Weights of a small mixture-of-experts language model, trained from scratch on English Wikipedia: vocabulary 12533, 1 pick a token.
Below are experts of layer 11 (counted from 0) of a mixture-of-experts language model. Rows are named gate (a neuron's input weights, with its number), up (a neuron's input weights, with its number), down (a neuron's output weights, with its number) and show model dimensions 0-79. Each number is 128 + 32 x the weight over its row's rms, rounded and kept within 0 to 255.
Before each expert's rows: "comes before" lists some tokens at least twice as common just after its tokens as in all text; "mostly gets" lists some tokens that are sent to it at least half of the time. This comes from a sample of Wikipedia text that the model never trained on. Tokens count by the router's weight.

# expert 1
comes before: " |", " by", " in", " Succeeded", " Preceded", " was"
mostly gets: " appointed", " lieutenant", " Medal", " served", " elected", " succeeded"
gate0 [ 96 126 114 143 101  73 135 113 151 166 129 118 147 100 137  58 129 104 110 154 152 106 131 153 160 145 120 137 143 119  80 157 147 187  99 161 128  76 119 189 102 131 187 172 149 127 135  91 128  64 161 147 122 144 149 153  98 152  99 160  68  81 228 126  96  83 172 117 107  49 147 154 116 116 160 106  91 236 118 107]
up0 [127 134 182 143 101 130 142 132  87 135 111 186 129 111  97 101 117 164  85 162 115 156 112 118 100 131  96 139 146 127 143  53 140  90 199  55 188 168 157 137 147  81 138  88 138 214 130 180  86 119 121 125 151 147 130 146  77 105 121 124 147 171  83 183 200 147  88 120 159 181 154  90 162 111 133 127 143  76 139 114]
down0 [126 154 136 138 156 171  87 144  97 105 108 160 129 165  99 126 178 149 140 121 165  60 116 124 118 143 162 150 110  90 138 153  69 113 135 192 120 126 124  98 147 114 195 119 141  70  82 133 115 134 131 135 129 131 187 130 100 134 103 125 164 171 131 128 137 165 125 118 160 106  84  86 139 140 103 130 125 140 151 111]
gate1 [133 123 134 153 160 186 139 200 172  99 128 113 123 141  67 168 188 118 131 118  62 141 132 107 120  69 113  54 141 129 172 151 214 161 154 134 136 153 105 170 119 132 116 157 102 130 116 126 120  44 119 175  85 129 169  97  89 123 139 141 111  84 220 131 116 172 134 157 146  41 145 129  79 109 166 117  84 118 100 157]
up1 [126 160  96 100 109  65  77  90 113 141 153 115 116 165 188  89  85  90 153  93 162 139 124 164  93 157 153 171 101 181  60 140  30  96 130 114 123 130 118 129 119 142 130 130 120 130 145 166 177 228 155  99 153 130  90 137 161 112 122 129 133 209  73 100 144  88 137  93 142 187 107 176 132 128 112 135 166 167 148 125]
down1 [162 107 174 195  86 121  59 106 178 119 146 166 100 131 171 102  81 179 116 125 134 159 107  69 120 118  93 139  55 117 102 141  79 174 135 151 135 173 139  83 110 124 142  62 124 103 111 132 158 122 165 137 113  96 151 130 103  67 114  90 114  89 122 170 220  91 154 115 113 105 179 127 118 114 103 106 143 147 167  62]
gate2 [127 161 148 144 162 141 135  37  91 141 105 100 113 101 190 156  88 108 140 110 110 138 153  99 125 129 184  95 128 131 133  85  98 132 129 157  81 110 175  84 146  98 162 170 134 148 147 137  89  75 161  64 195  80 182 167 109 121 124 185 105 218  82 154 116 143 103  74 200  85 164 127 135 101 147 124  98 131 167 112]
up2 [198 134 141 145 127  87 136 134 115 117  98 164 120 128 136 100 197 146 128 105  78 132  74 143 147 103  75 156  93  98 135 111 151 165  98 120 126 195  74 164 132 111 124  93 166 118 111 161 152 129 119 143 135 161 120  90 148 127 170  85 134 121 178 153 158  83 143 174 131 103  39 115 126 126 176  98 102 157 110 194]
down2 [115 122  69 115 113 102 130 120 129 131 105  92 127 137 117  95 129  95  91 140 137 104 124 140 150 115 219 172 125  76 148 104 125 130 131  75 120 135 166 171  92 100 165 146 135 131 116  92 152 160  75 150 169  97 112 168 152  71 114 115  77 140 140 143 141 167 190 155 130 166 141 115 116 133  62 139 124 176 170 109]
gate3 [185  96  87 177  92  89 121 122 153  72  66 108  38 137 103 143 101 110 140 134 118 171  72 118 113  95 168 109 131  93 106  98 146  81  97 137 129 131 129 127 167 111 148 129  63 104 162 163 155 113 178 129 134 131  81 131  92 128 184 142 181 130  96 152 130 132 120 211 150  93 151 180 111 116 122 158 157 166 137 131]
up3 [134 100 118 160 143  86 165 134 163 147  65 104 153  55 112 185 192  89 142 180 128 128 132 106 112 123 178  86 114  93 143 125 107 113 140 121 151 121  99 109 188 143 176 137 149  84 120  88  95 146 154 113 127 135  42 135 169 113 139 110  95 196 140 163 116 144 133 188 119 171  97 161 134 133 109 145 122 165 198 170]
down3 [113 120  97 144 177 130 132 158  96  78 130 142 132 147 109 132  68  47 184 109 120  68 173 143  75 129 125  33 122 138 117  87 145  92 108  77 167  93 105 151 120 103 143 163 136 170 165 154 123 160 154 141 119  99 131 154 117 128 106 142 101 107 149  81 161 151  99  81  59  85 158 149 162 146 147 162 129 108 117 123]

# expert 18
comes before: " The", " He", "%", " In", " It", " This"
mostly gets: "\".", ".\"", ".”", ").", "."
gate0 [144 106 101 113 168 154 173 144 137 122 102  67  99 142 147 155 153  89 164  94  69  97  93 119 101  66  96 191 106 159 113 141 132 115 208 102  75  64 161 122 117  95 121 115  98 140 113 104 137  78 145 162 138 125 145  79  96 121 148 111 202 143 141 145 133 125 184 115 179  98 138 130  93 132 139 163 169 143 140 144]
up0 [ 80 139 131 164 117 112 142 123 151 129  57 123  79 136 101 162 116 132  99 217  74 149 144 125 127 120 113 150 160 159 146 146 138 125 134  97 106 157 176 142 124 101 118 114 160 112 134  86 139 103 139  39  72 195 190  96 126 111 111 119 145 118  91 136 132 209 132  86 129 101 181 179 107 142 126 113 163  95 108 167]
down0 [ 76  91  98 112 130 142  99 174 178 117 128 163 158 115 129 104 115  81 124 157 121 146  99  93  77 140  75 143 129 106 130 141 115  97 105  78 122 194 126 184 180 104  97 137 154 131 125 142 143 106 118 135 129 106  96 100  69 185 145 156  50 111 152 112 144 192 157 144 126 199 186  89 170 147  95 119 141 208  85 103]
gate1 [ 73 179  74 164  74 151 174 103 136  85 184 116 126 142 148 149 110 139 131 181 144 126 105 136 123 157 104 115 127  87 126 153 107 109  87 152 109 134 141 106 129 104 130  59 125 120 164 127 109  75 123 106 112 211 149 169 122 117 125 144 126 166  96 108 150 122 133 125 114  88 130 115 164  82 105 177 103 171  91 165]
up1 [ 54 127 158 157  87 103 116  57 187 178 160  76 155 129  86  62 150 149 138 101 102 104 147 146 155 145  72 114 132 202 103 146 140 120 127 131 129 133 102 121 147 191 165  98 116 119 164 156 120 158 108  49  71 113 162 127 152 133 169 107 170 144 140 126  91 137 151 120 175 129 108 152 169  81 149 173 127 109  78 106]
down1 [175  82  92  75 161  97 122 122 205 113 156 140 118 143  39  69 146 149 119 163 114 141 129 145 153 107  94  97 137 130 165  93 188 173 143 118 191 113 109 118 113 141 145 132 161  87 146 134  84 159 114 154 132  90 164 155 174 120 131 114  87 184 150 114 152 109 117 136 173 223 150  45 144  93 118 141 114 120  89 167]
gate2 [139  51 161  67 181 142 124 102 159 109 159 122  93  98 127 176 125 141 162 147 142 124 100 116 166 164 111 147 121 165  92 158 120 148 102 121  70 109 110 137  85 125 103 203 106 118 153 109 133 148 155 129 102 135 144 185 130 112 128 130  69 115 150 125 143 115  82 177 108 126 106 116 225 134 101 127 117 207  74  78]
up2 [157 138 145  99 168 117 129 123 175 108 118 101 105 105 170 168 135 114 189 127 144  93  54 131 158 195  87 129  58 148  56 146  98 157 123 104  52  89 139 153 114 132 117 166 139 131 166 142 157  86 139  97 109 131 131 172 111 127 124 118 136 120 169 140 137 135  79 146 133 173 110  93 151 147  92 138 125 170  79 133]
down2 [135 135 130 129 149 138 115 201 155 138 132  76  94 145 164 139 120 166  78 176 122 126  98 175 170 154 178  95  79  77  75 129 118 118 116 151  98 107 147 109 114  68 152  88 208 154 158 132 135 160 149 206  94 175 101 104 101 131  95  83  99 114 149 103 110 142 188 101 145 108 121 186 126 115  76 135  92 122 106 142]
gate3 [179  95  60 142 151 130 113  81  93 158 141  91 108 109 141  95 126 109 112 178 140 102 140 172 161 135  98 131 136  93 126 104 144 190 224 154 135 136 147  91 106  92  77 156 125 148 106 145  65 102 118 182 154 119 109 152  76 135 137 125 101 135 100 151 120 124 147 106 163 210 148 108  99 131 109 120 163 162 129  70]
up3 [141 159 140 139 141 129 100 123 157 164 156 158 184 171 117 115 130 195 160 171  93  86  90 145  85 113 103 172  93 115  90 208 160 127 124 114 113 139 146  46 141 134 100 109 158 138 142  91 137  98 104  73 100  99 100 141 175 114 162 128  47  84 152 139 111 132 100 140 121 123  90 129 174  51  98 100 146 161 128 103]
down3 [134  81 172  82  76  85 145  99 179 168  42 130 159 145 105  88 181 148  97 117 150 146 115 153 109  96  99 100 190 110 145  80 131 137 141 176 133 122 174 122 152 127 111 116 142  97 122 114 132 106 107 134 165 135 173  74 167  70 176  95 143 127 116 157 115 124 130 154 118 132 125  68 131 128 116 119 186 125 124 107]

# expert 13
comes before: " |", " (", " Racing", " JPL", " ·", " Albums"
mostly gets: " MPC", " Racing", " Albums", " Spacewatch", " Motorsports", " Billboard"
gate0 [108 108 144 144 146 145  86  90 123  92 108 111 132 139 153 155  57 106 140 125 124 135 169 118  86 152  99 132  90 146 141 133  27  48  83  65 141 128 123 116 113 175 147 151 122 177 139 156 134 107 143 113 120 158 167 103 182 131 204 117 156 118 148 118  94 106 132 143 152  87 109 150 128 108 178 105 128 234 163 131]
up0 [ 84 146 142 161 153 118 137  58 126 128  85 123 110 139 149 132  62  69 110  96 113 111 164 104  95 151 102 117 122 127 128 128 117 141 138  47 195 115 132 113 114 176 136 155 124 150 132 157 111 124 143 120 127 181 163 119 159 104 222 110 161 123 164 122  81 109 151 138 156 110 102 138 106  90 192 126 106 208 160 121]
down0 [134 116 102 170 177 157 125 131 154 126 112 107 140 165  97 148 116 150 162  88 142  97 192 122 121 111  96  98 125 102 141 101 106 148 146 110 149 203 146 159 100 158 120 167 176  88 108  79  93  65 150 150 103 146  58 176 139 140  98 133  74 160 177 176 104 121 116  88 166 115 123 137 113 136 117 106 144 104 133 134]
gate1 [147  78 167  91 138 111 134  79 121 121 118  94  93 164 123 108 125  56 108 135 163  64 159  59 184 127 153 149 114  53  84 172  81  75 117 145 104 120 188  99 139 129 157 105  95 142 117 130 145 108  86 140 139 126 128 127  79 176  97 156  78  69 166 133 136 189 149 145 165 163 110  99 132 103  82 136 112 162 108 140]
up1 [180 110 130 172 138 112 115  80 132  84 121 128 165  94 124 129  85  74 103 102 177 148 158 188 149 109 146 116 165 187 117  70 138 145 108 167 105 155 111 120 117 136 115 131 133  93  43 123 135 129  90 134 136 146 120 127 112 114 104  93  86  58 107 140  92 131 121 129 196 114 143 141 140 179 182 146 158  96 162  85]
down1 [131  75  95 139 123 128 172 145  87 137 113  97 113 143  81  60 119 130 188 168 116 158 140 176 139 139  94 109 149  96  91 151 152 126 156 147 115  62  83 126 180 119 113 110 121 107 124 141 151 188 132 121 104  71 139 140 154 150 130 105 165 107 115 147 109 160 108  96 130 214 104  86 109  91 157 109 170 149  97  84]
gate2 [195 143  97 151  84 100 107 108  79 113 157 104 140 114 220  87 100 132 111 158 160  91  89 149 145 138  78 114 105 180 123 126  72 109 124 138 192 134 114 135  88 205 181 144  69 121 145 133 113 168 141 117 152 139 147 118 145 181 130 120 148 166  96 167 127 138  58 167 104 142  64 172 131 120 149  96 170 149 140 117]
up2 [129 112 175 129 176 139 141 159  90 107 125 159 154 186 107 136 125 135 139  52 132 183  46 128  84 165 148 160 138 112 107 124 141 166 168  88 115 153 113 146 141  46 105  93 128 111 159 136 169 117 143 147 127 127  80 101 192 125 136 148 103  97 134  65 142 149 148  85 170  94  92 101 137 187 104 161  32 155 152 165]
down2 [150 153 133 131 192 175 152 149 148 152 115 149  70 145 111 132 120 144 142 153 119 183 113 196 132 136 111 114 189 111 100 104 158 114 134 131 144 152 137 149 133 155  69  99 155  88 160 153 145  95 102 106 135 168 162 142  72 119 135 105 118 112 117  96  95 138 162 133 195 135  75 122 120 160 127  55 140 189  96 135]
gate3 [167  79 119 123 124 127  90  84 121 137 101 197 150 179 160  77  54 164 119 192 145 122 119 136 168 105 168 119 137 161  89  80 106 137 104 146 131 172 173 140 158 156  96 141  98  92 101 112 121  85  74 127 145 119 114 114 106 119  82 106 140 154 167 104 138 146 118 125 126 127 162  98 110  84 142 126 168 169 130 131]
up3 [103 112  96  86 146  90 191 102  91  90  83 148 154 155 192 160 107  45 150 102 109  86  71 110  78 126 141 161 112 167 114 150 133 150  69 141 172 153 120 175 113 139  78 130 126  96 165 168 134 146 141 151  82  80 147 162 141 132 112 170 103 156 126 178 113 100 133 101 160  53 167  89  57  76 113 166 104 125 128 106]
down3 [128 132 130 102 156 220 167 132 181 135 149 126 126 104 122 139 150 124 111 136  90 118 111 119 119  54 141 128 140 123 169 149 100 123 190 155 189 126 147 149 150 111  98  95 129 202 145 188  82 122  99 118  66 135 149 167  80 137 179  98 162  82 108 105 132 120 147 151 100 114 153 149 107 114 140 120 110  88 100 143]

# expert 32
comes before: " –", " -", ",", " (", " as", "\n"
mostly gets: " Guitar", "   ", "owski", " medal", " bass", "stein"
gate0 [113 178 101  67 146 158 152 175 103 112 157 116 110 122 128  97 111 125 171 126 155 127 124 122 116 107 146 109 179 141  80 135 149  98  71 112 120 161 162 141 162  69  99 108 123 117 160 177 183 162 108 147  93 206 168 158  98  95 133 196 118 105 151 127 168 114 115  94 146 131  96 147 117 159 138 160 102 151 170 135]
up0 [117 118 118  82 213 146 107 112 109 126 159 199 135 132 127 166 123 127 130 156 116 140  86 107 117 121  91 117 152 117 105 141 176 145 136  85  84 143 131 129 178 113  79 147 126 128 150 220 199 137  83 136 103 180 137 143 118 144 123 193 116 113 157 107 166 176  68  82 118 149  73  85 161 155 140 122 157 164 145 124]
down0 [124  94 182 155 151 134  83 135 146 177 120 116  68 146 160 112 104 160  98 125 157  93 106 148 160 135 133 119 120 119 118 105 117 121 125 114 161 110 124 154 142 150  80 131 112 170 188 154 169 206 119 131 107  26 112 159 141 170 149 146  90 147 150  86 153 163 118 167 112 164 161  91 185  91  97 136 122 171 111 138]
gate1 [175  85  72  90 169 147 143 104  69 106 126 118  93 172 124 158 167 135  95 105 153 146  97 146 115 160 123 157  79 128 201 152 112 166  89 135  85 174 130 104 194 177 151 147  84 123  98 143 129 142 146 134 140 124 185 180 115 133 179 144 118 119 137 101 102 172 147 117  93 123 150  83 141  57 118  73 138 102 168 119]
up1 [100 157 134 181  81 155  95 142 147  89 146 116 177 130 150 133  97  91 113 136 161  48 178 172 116 135 142 141 152  98  80  94 167 142 164  98 103 122 134 139 145 126 146 156 156 155  69 137  64 132 165 105 135 125  47  94  80 119 149  84 170 128 133 150 127 134 127 153 162  77 128 186  87 155 135 144 147  88  95 191]
down1 [ 99  85 144 157  93  93 154  88 121  69 126 170 100 106  85  89 164  91 133 151 119 146 145 116  72 125 143 102 161 148 180 124 172 120  95 125 128  93 149 207 104 156 135 102 109 108 132 157 160 247  83 120 105 128  96 154 104 143 116 130 183  80 135  96 135 149 129 162  87 140 214 119 154 126 128 138 106 180 145 115]
gate2 [ 94  93  79 182 136 121  87 119 138 174 119 158 128 152  60 152 144  31 144 143 165 152 122 156 118 140  91  93 128 137 173 179 128 166 124 145 125 143 180 119 109 148 119 116  82  78 158  65  93 126 163  91  97 155 174 135 128 134  70 108 122 130 133  46 166 136 120 156 133 135  94 168 115  97 109 101 116 172 136 159]
up2 [120 135 169 120  71 129 156 139 153 102 129  89 110 116 187 119 153 162  78 125 107 122 132 167 151 139 172  70  91 166  75 132 178 139 155 123 163 121 128 132  64  80 151  97 173 143  80 128  75 135 127 156 164 152 121 112 134  81 155 112 121 127 132 162  99 115 183  82 148 117 137 150 140 180 129 111 106 135  77 108]
down2 [164  95 141 196 129  70 131  86 133 124 101 161 135 108  68 100 124 127 165 194 112  86 100 158 103  68 153 187  44 123 143 125 149 100 128  92 162 111 178 139 137 158 143 123 213 174 143 100 134  27 160 133 108 136 132  73 151 114 160 186 137 166 116 117 133 132 136 100 126 106 137 134 110 102 106 103  83 149 123 160]
gate3 [ 42 146 138 137 100 107  97  98 134  74 100 186 138 173 146 156 116 130 126 199 122  85 107 139 135 173 121  70 126 166 105 128 181 143 169  67 126 114  82 156  98  91 144 119 113  84 101 177  97 115 125  87 119 103 162 144 127 105  88 138 128 112 113 199  83 124 132  86  86 134 121 129 180 124 128 164 172  90 110 157]
up3 [120 139 110  92 133  88 160  69  99 140 155 103 142 153 148 103 104 112 163 126 133 140  85  35 110 100 122 151 191 176 184  86 149 164 155  54 109  85 146 122 123  84  65 152 152  90 106 116 131 132 136 133 160 118  93 127 191 140  97 132 128  73  72 167  28  45 110 138 136 174  99  84  91  86 167 113 121 101 128 126]
down3 [141 174 146 123 107 102 108  61 132 171 164  95 193 158 111 138  80  85 157 158  89  90  90 132 113 175 118 100 119 141 224 135 140 121 120  90  96 160 122  59 136 123 153 142  90 147 113 186 157  50  73  77 111 110 109 107 171 148 112 124 155  81 120 132 125 144 116 109  97  80 143 112 143 127 168 160 142 120 119 113]

# expert 43
comes before: ",", ".", " Stadium", "–", " Street", "and"
mostly gets: " Gr", " gr", " pl", "Gr", "gr", " Arena"
gate0 [160 123 145 160 144  87 121  80 124 119 103 105 108  99 154 188 144 110 159 164 162 175 132 175  95  82 146 101 131 133 142 103 155  96 129 100 119 155 117 120 118 131  72 114  57 125 155 113 223 143 147 124  89 156  78 152 115 172  71 132 114 127  70  80 129  76  77 145 237  82 125 110 143  71 157 146 143 115 104 120]
up0 [135 138 173 170 117  98  87 117 153 139 141  99 141 173 113 186 187  85 175 155 152  92 123 130  73 110  89  95 140 120 133  77 114  63 181 154 129 123  52  95 155 111 105  94 134 100 108  91 209 118 176 120  78 159  99 123  97 103 113 202 150 153  95 161 158 154 104 138 118  96 108 122 114  92  90 144  85 123 106 135]
down0 [120 133 145  50 131 106 134  73  94 118 140 166 171 125 128 147 104  65 135 154 131 135 119 198 130 133  92 200 163 118 140 152 142 183 161 108  77 160 167  90 182 187 108 116 136 102  94 124 104 138 103 131 135 146 195 132 148 126 186 141  98 184 154 104 104 147  83 118 115  72  99 112 106 130 201 126 141 172 141 118]
gate1 [105  75 104 105 168 112  96 138 102 174 147  93 124 170 116 124  89 110 143 177  78 195 122 186 108 127 138 129 122 127 111  99 165 125 161  28 145 152 142 122  76 135 145  66  96 117 156 124 137  88  94 105 128 125 171 176 103 120 137 114 125 116  65 136 153  89 135 131 161 118 159  94  76 130 141  94 163 124 163 136]
up1 [178 159 134 131  99 102 114 151 125  97 149 152 140  75 128  51 165  79 136 135 140 168 146 109 158 162 127 135 159  92 183 131 161 136 110 176  82 105 137 111 140 144 177 194 206 118 148 127 103 167 116  58 145 168 137 109 181 120 156 139  97 157 104 114 143 113 195 103  94  74 117 137  99 136 132 112 139 129 163 144]
down1 [ 85 106 127 112 170 152  93  93 100 171 158 121 164  28 160 132 111 121 135 108 119 105 129  69 148 130 169 179 144 101 111 161 195 151 149 171 165 129 136 109 119 121  73 107 120 120  91 111 102 157 171 153 120 147 128 101  65 104 113 108 225 151 121 194 134 130  82 142 108 128 129 129 100  91 125 113 160 126 158 166]
gate2 [108 112  89  94 107 138  75 169 188 120 123 138 115 134 135 121  99  66 121 147 165 234 110 107 106 106 149 169 116 160  83 129 133 119 119 136 136 157 106  87 119 122 149 126  74 139 173 143 127 120 200 142 142  82 103 110  87  34 169 114 135 115 140 143 134  96 114 121 149 169 152 101 131 151 180  51  86 164  83 124]
up2 [103 109 159 106 121 134 126 124 110  99 115 152 108 197 107 117 160 121 131 120 100 196 113 152 188 170 132 148 146  24 178 153 142  86  54 153 154 105 141  74 176 128  96  86 126 174 169 143 129 145  92 154 129  98 145 158  86  89 129 139 143 105 185 157 198  98 103 158  57 101 190  73 144 149 131 103 117 113 125  86]
down2 [115 123 130 142 142 113 159 136 176 212 153  93 126 103 138 127 199  88 242 123 160 158 118 126 104 117 105 124 151 130 133 147  74 160 170 133 130 126 118 139 167 113 160 175 123  57 163 152  91 165 121  61  43  67  96  96 102 148 123 167 200 100 117 101 156 128  96 152 115 153 122 123  90 144 124 102 144 119 144 101]
gate3 [112 144 123 171 122 130 123 118  92 103 156 147  93 133 154  60 127 120 139 134 126  94 142  81  77 135 100 137 132 135 110 177 171  68 144 137 142 120 179 124 145 143 134 112 108 141 101 126 134  84 183  99  44 146 164 148 146 151 219 202 115 142 139 190 143 129 168 119 153  82  63 131  89  91  92 117 184 131 158 132]
up3 [101 111 125  88  95 177 153 133 142 143  76 143 159 156 139 156 149  81  71 151 186 143 108 119 144  77 144 138 121 102  87  35  98 187 143 114 140 165  98 194 113 124 146 140 136 130 140 115 157 121 135 132  97  67 111  95  97  92  59  75  74  88 137 114 134 161 111 137 147 132 148 143 196 157 159 139  75 166 123 147]
down3 [141 164 131 140 150  67 105  95 160 155  28  93 136 121 127  98 107 153 137 129 115 151 120 131 152 156  80 132 127 164  94 130 130 119 100 173  98 120 130 139 124 154 174 111 121  99 134 170 161 234 177 176 190 188 103  91 122 121 117 171 107 123 139  91  99 138 120 119 111 138 139 111 109  98  70 186 101  69 152 140]

# expert 33
comes before: "0", "1", "2", "3", "6", "4"
mostly gets: " −", "^{(", " £", " $", " .", " +"
gate0 [145 136  49 163  65 121  99  94 108 106  85 119 101  98 171 114  70 113 126 165 189  77 117 153 149 166 113 108 171 102 138  94 160 102 123 123 133 125 134 123 126 152 120 111 173 129  98 117 116 135 101 107 119 179  81 100 187 115 127 139 155  80 196 146 138 124  94 170 158 119 161 153 144 149 118 151 124 151 171 114]
up0 [103 140 129 134  56 140  91  91 142 132  70 117  95  91 180  96 108  56 147 125 169 104 121 133 145 122 154 106 150 128 160 113 179 128 165  91 125 141 125 111 155 153 105 107 181 118 102 122 142 135 114 145 118 152 107  93 186  89 142 157 163  86 211 122 141 128  88 182 135 143 140 143 152 140 128 118 116 169 178 115]
down0 [141 164 109  82 105 144 141 119  73 162  71 111 110 116 137 133 137 174 122 157 166 118  79 148  93 121 148 169 118  89 149 150 123 112 102 120 125 124 122 109 104 126  36  96 137 126 159 163 109 245 114 116 121  93  93 105 164 121 144 155 131 121  80 127  99 120  83  90  81 173 123  80 134 153 184 143 133 131 181 150]
gate1 [105  69 150  95 176 111 122 106 125 197  94 124  61 153  91 129 133 165  99 107 178 137 151 127 133  83 125 165 136 142 108 140 166 111 106  91 113 147 192  91 151 109  90 146 172 178  36 142 146 117  87 134 141 145 123 150 115 141 126 166 183 120 106  66  96  77 178 209 152 167 133 119 106  69  99 126  95  69 191 139]
up1 [128 169 105 112 120 154 136 104 133 118 145 145 143 105 134 155  89  61 144 159 145 117 128 145 164 203 147  95 113  96 149 134 165 161 128 171 136 131  73 123 121 117 163 116 114  92 139 160 136  91 111 186 125 114 160 115  92 140 162  52  73 118 159 145 102 182 105 108 151  99 102 119 146  98 189 131 141 174  72 162]
down1 [157  67  79 190 153 107 152  94  35 138 148 113 168 114 142 154 184 112 124 127 133 151 169 125 139 136  63 129 137 130 129 161  93 195 149 165 107 112 106  45 180 110 149 123 159 120 124  72 107  92 133 163 126 119 122 125 150 160 112 188 131 132 163 164 118 145 146 100 124 162 106 137 122 104  79 128  92 131 171 126]
gate2 [136 195 114  95 147 103  92 205  97 114 163 138 151  92  97  28 143 165 159 104 120  85 157 103 112  74 186  80 167 175 126  92 155 190 182 129 159 121 112 124 179 131 165 113 131  99 100 147 147 191 115 142 138 134 107 152  39 145 136 154 115 137 106  95 122 135  77 105 100  84 102 139 130 131 104 130 147  84 106  95]
up2 [107  45 104 165  94 137 186  62 160 139 130 120  92 164 153 199  67  64 102 143 119 171  93 129 126 177  83 160 100  85 115 169 120  77  90 114  82 134 111  96  87 124  98 180 125 154 137 139 118  55 127 134 137 104 183 104 210 106 104 103 139 119 151 147 155 144 174 134 145 163 156 101 115 103 134 119 119 179 119 148]
down2 [153 115  63 149 172 128 161  98  89 138 153 106 123 135 160 166  81  42 107 164 100 136 123  89 149 140 121 105 121 123 168 117 108 136  79 134 188  74 157 187 101 187 128 177 165 162 112 130 175 126 112  88 177 185 163 162 175 171  75 127  99 124 167  75 142 117 146 163 131 160 137 107  95 108  80  98  93 135  88 132]
gate3 [147 103 164  96 162 179 112 174  96 113 105 103 177 177 112  97 140  88  85 124 104 116 114 130 152  77 101 101 138 176 138  94  92 116 118 120 156 143 163 130 101  95 127 117 112  80 144 137 114 230 126 151  95 112 184 164  87 100 145 195 135  92 126 191 123  99 105 188 124 132 156 126 135  92 181 142 174 126 179 127]
up3 [127 105 123 126 158 195 156 154  60 115 200  79 176 158 103  70 128 124  80 136 189 142 148 132 110 129 133 125 105 164 174 121  99 103 174 127 128 121 138 110 155 132 158 119 151 113  93 137  96 203 154  66  92 113 202 151  98 130 168 157 149 108 139 130 147  92 140 149 127 110 114 111 133 109 173  84 132 115 173 114]
down3 [147 166 108 120 180  95 134  83 112 149 121 112 150 135 106 172 132 145 143 122  96 139 141 128  91 114 112 100 112 209 109 119  97 153 185 118 173 125 151 153 131 140 165 109 141 114 156 139 105 132 139 120 137 115 145 104 103  96 145 177  73 143  97 135 116 179 147  44 134 148 169 107 107 102 117  84  61 117  96 133]